config.toml
n_experts = 64
d_expert = 64
d_shared_expert = 0
vocab_size = 24094
norm = "rmsnorm"
norm_eps = 1e-05
positions = "rope"
init_std_qkv = 0.0307
decay_shape = "linear"
doc_mask = false
steps = 3161
Below are experts of layer 2 (counted from 0) of a mixture-of-experts language model. Rows are named router (the router's row for the expert), down (a neuron's output weights, with its number) and show model dimensions 64-127. Each number is 128 + 24 x the weight over its row's rms, rounded and kept within 0 to 255. Numbers have three digits each.
After each expert's rows: "comes before" lists some tokens at least twice as common just after its tokens as in all text. This comes from a sample of Wikipedia text that the model never trained on. Tokens count by the router's weight.

# expert 44
router:153116143123170091100168148125099117100110127093168097086121150085084145151099122108122138100091155086158099117128110147172151154126112141118164089099160174110094155143135115146143151125091158
down0:166129120120102115137117149122200154125148097093154125136150044150103107122144155171124142123151090136151112119154157116135105128131147130146103140144115104108112111152112162169150135065136157
comes before: "- ", " ", ": ", "201", "\"", "202"

# expert 14
router:163133139142121112110154161100093116128117100138164132080138137072093166122124127101121116133137152084151111096192139169157136154131112137092127120117145129136117120162148162146143139159112148
down0:122134098118127130133125154138136108134130089151143082153150104156097127105139125146098086156112080151165084066127097098094097196144114122091095123092168092140128105141113139149138112130137169
comes before: "to ", "in ", "by ", "the ", "a ", "that "

# expert 33
router:158118166145138115111146156094098113099097118119179123069112147111079134127101100115141135134093158093130101095126117161181160138126095145115165094102147136118108154120152111146154142142096151
down0:140085136196124200107129120132142150177116125107168144106143109098179084109093116139129126107140067102125146131136173114149141147143138124146160144134110128151106123125120099110100149116184122
comes before: " ", "0 ", "1 ", "0", "1", "2 "

# expert 15
router:135146173160126109148138146118135102123099135133181121108154146096111135156127118085132127121135155135150119111167145164159127137141120131116137111106129146092090161114147108143153108114112174
down0:192123153132136134130134149137158138102135142102108117080140138128105171127175112125136129135164116103134110146103138115161103171119109164123115148130142144138156143138133120137111069170150155
comes before: "of ", "in ", "and ", "(", "for ", "to "

# expert 55
router:136121161155135109113152186115095105123084123141154086114127129097092147140089102120123124128103156117184103099155140163138151146131103157076148107092146132116105148141155125173158134166116142
down0:115138144128131121161165125131166105134147146125135129085144124159145119116130113140100087130164119118073120123163145160133143115172115121150140125146136154136150164148113144097127096139104163
comes before: "the ", "a ", "his ", "its ", "it ", "an "

# expert 27
router:155123165147126097124136133104100108106116130117150115083126136099108169159118116079143128112113162119163111107143118138130129153124093144089138101094150148108100162123141113124156133139098178
down0:083139106131130104117112142130126136108182094091148180142101121156182105111089143125139144145103119154144092107127111141084127144163153137126114100139095163127125180127135111143101117193163153
comes before: "the ", "a ", "and ", "he ", "but ", "which "

# expert 32
router:104143139135140118127150145129093080111082136084148120113116125096115154145098111097116137103110143117154122131149134153167148169129108132075137125078142141089118120144157100128128110133087142
down0:146128150100086165066150122107153073149107142143080142086107126134121102156077146134211137073126135108095158128117126141170137108138111114088108090104108099108098152108175098098114166091107132
comes before: ", ", "–", ". ", "s ", ") ", "″"

# expert 40
router:144124141152150105128151175101112118128117120141183128101122145098102141122082105103147124149117169107134109103169138131166180140148106138112146095114151158109094178119106137147153136142097155
down0:107117122138126143139110149111146139137122136155112164124167144100105188098128101129124088169142133097171162099150115122145077155144133116163106093137140172118115147120129128131183111114137113
comes before: "of ", "in ", "was ", "to ", "and ", "for "

# expert 3
router:162131162133127131112143163111097111114133109139170123101109135100113164130114103088122114107093154097155115099207116152130141152116093124110130119101155124112110141152138112151148142153103146
down0:180157095162165154109122139158120154105130159142144159136142141145091141087115111111112115116153093142134158096165106128149170151144131151124143095157108097152161114097129097130131145139147147
comes before: "to ", "in ", "by ", "of ", "and ", "for "

# expert 11
router:165142142134128098121160154114106092121102114122148131056118157067117147160132082069135142126113148125161109126128141161187145141144106140104137111121129146116104150132161132148173126138117164
down0:140112164137102113117133144175108163126144151130139145137140097150109125107130126174145145125102110131122152143103128165089112107122107098109128153158138109110117109156126153161156148108128108
comes before: "The ", "- ", "In ", "| ", "\n\n", "=="

# expert 29
router:145140158149143110124132117113096091120093139138159128068113138097108138146121103088121121142118151110123122119134129127154128152140127134085141107116150172119109158104141142107166128136102160
down0:112125118146138162144122122150147103088108128102120136162093137139117140120140112119100084117118120146134168161136111150122134153123101098108114134126144124143074152090179127099059124157088145
comes before: "\n", "\n\n", "See ", "\n  ", "\n ", "Early "

# expert 31
router:158133135125118101136163158103099094130105104119154091085138143108104171133129106088125143106079153123151109125153119127140143147119130154081142107108171133127110149143129135121160159139114139
down0:113161163192156120107175127126144138125156114134144096154172121143091110100109129116095111128139086145139146095121147157163114107091135162163138134179137129088166153122076132117159178098123123
comes before: "the ", "and ", "a ", "which ", "he ", "but "

# expert 60
router:161142154148134090107152155097114103125110125110144112109126136073110178136109109095127119104095138112146100100170136159145147167118110157093163092103162145115118135135142160126148132160120143
down0:081116143119116109144094124144141136090086153128113138188127138125163114131142135147144110120129123106125136176123126124140147140124148101117117089149102152150102088106150198142145119139091137
comes before: "the ", "a ", "his ", "he ", "its ", "this "

# expert 19
router:170123171166130105117144131092105110130134130128187125097101145086093156161117095096157146128121145107130116105181111157145138159104122128112145106106162128114099159106122141147143122121109158
down0:149127128120126098137119128114171136135142111111114102062137146102135140089153107108175129164129163132120159164066115131134108082115115148093099142126102169135101151161103125141127087144118151
comes before: "to ", "the ", "by ", "in ", "as ", "on "

# expert 35
router:157144163133140110131139151097085104116093117113137110115133141074078167135085119124140132117114148097127083095159131146153152176106091143074132109088174146121112154121159116133149134164106157
down0:124128110169123140119141121156097113170135101122103147119130129123139140114078156114123143132144152149130136122164123139108165111163118145153108137188124121109127129142091142131132155133124138
comes before: "the ", "be ", "a ", "was ", "been ", "also "

# expert 0
router:159126135163138111134159152127135102133078107109155093094117140083107143124112136101145139108122145103137093125139152165205145154112120154110150104110143168128088149145131122140139149148112166
down0:177149111071128125120137102122126129096142115132127110142119124124168105138172144106121123120109089147129104111143150113102123159140142138118129146119146128133127160092138133098116164136121110
comes before: "- ", ": ", "= ", " ", "201", "202"

# expert 48
router:158109163143165099143146147087121105126125120144172110104113160097118155152100094083130117102106151133152110095197093169130144139114112135104147101119147153091118171128122121154144152155106144
down0:103143136081145128112088165125126104117116137099117127087115144082131125119139139111149151159143182117155113090143161113217107139140134151138129128105117136127124112149077154144148167151139130
comes before: "of ", "and ", "in ", "to ", "for ", "with "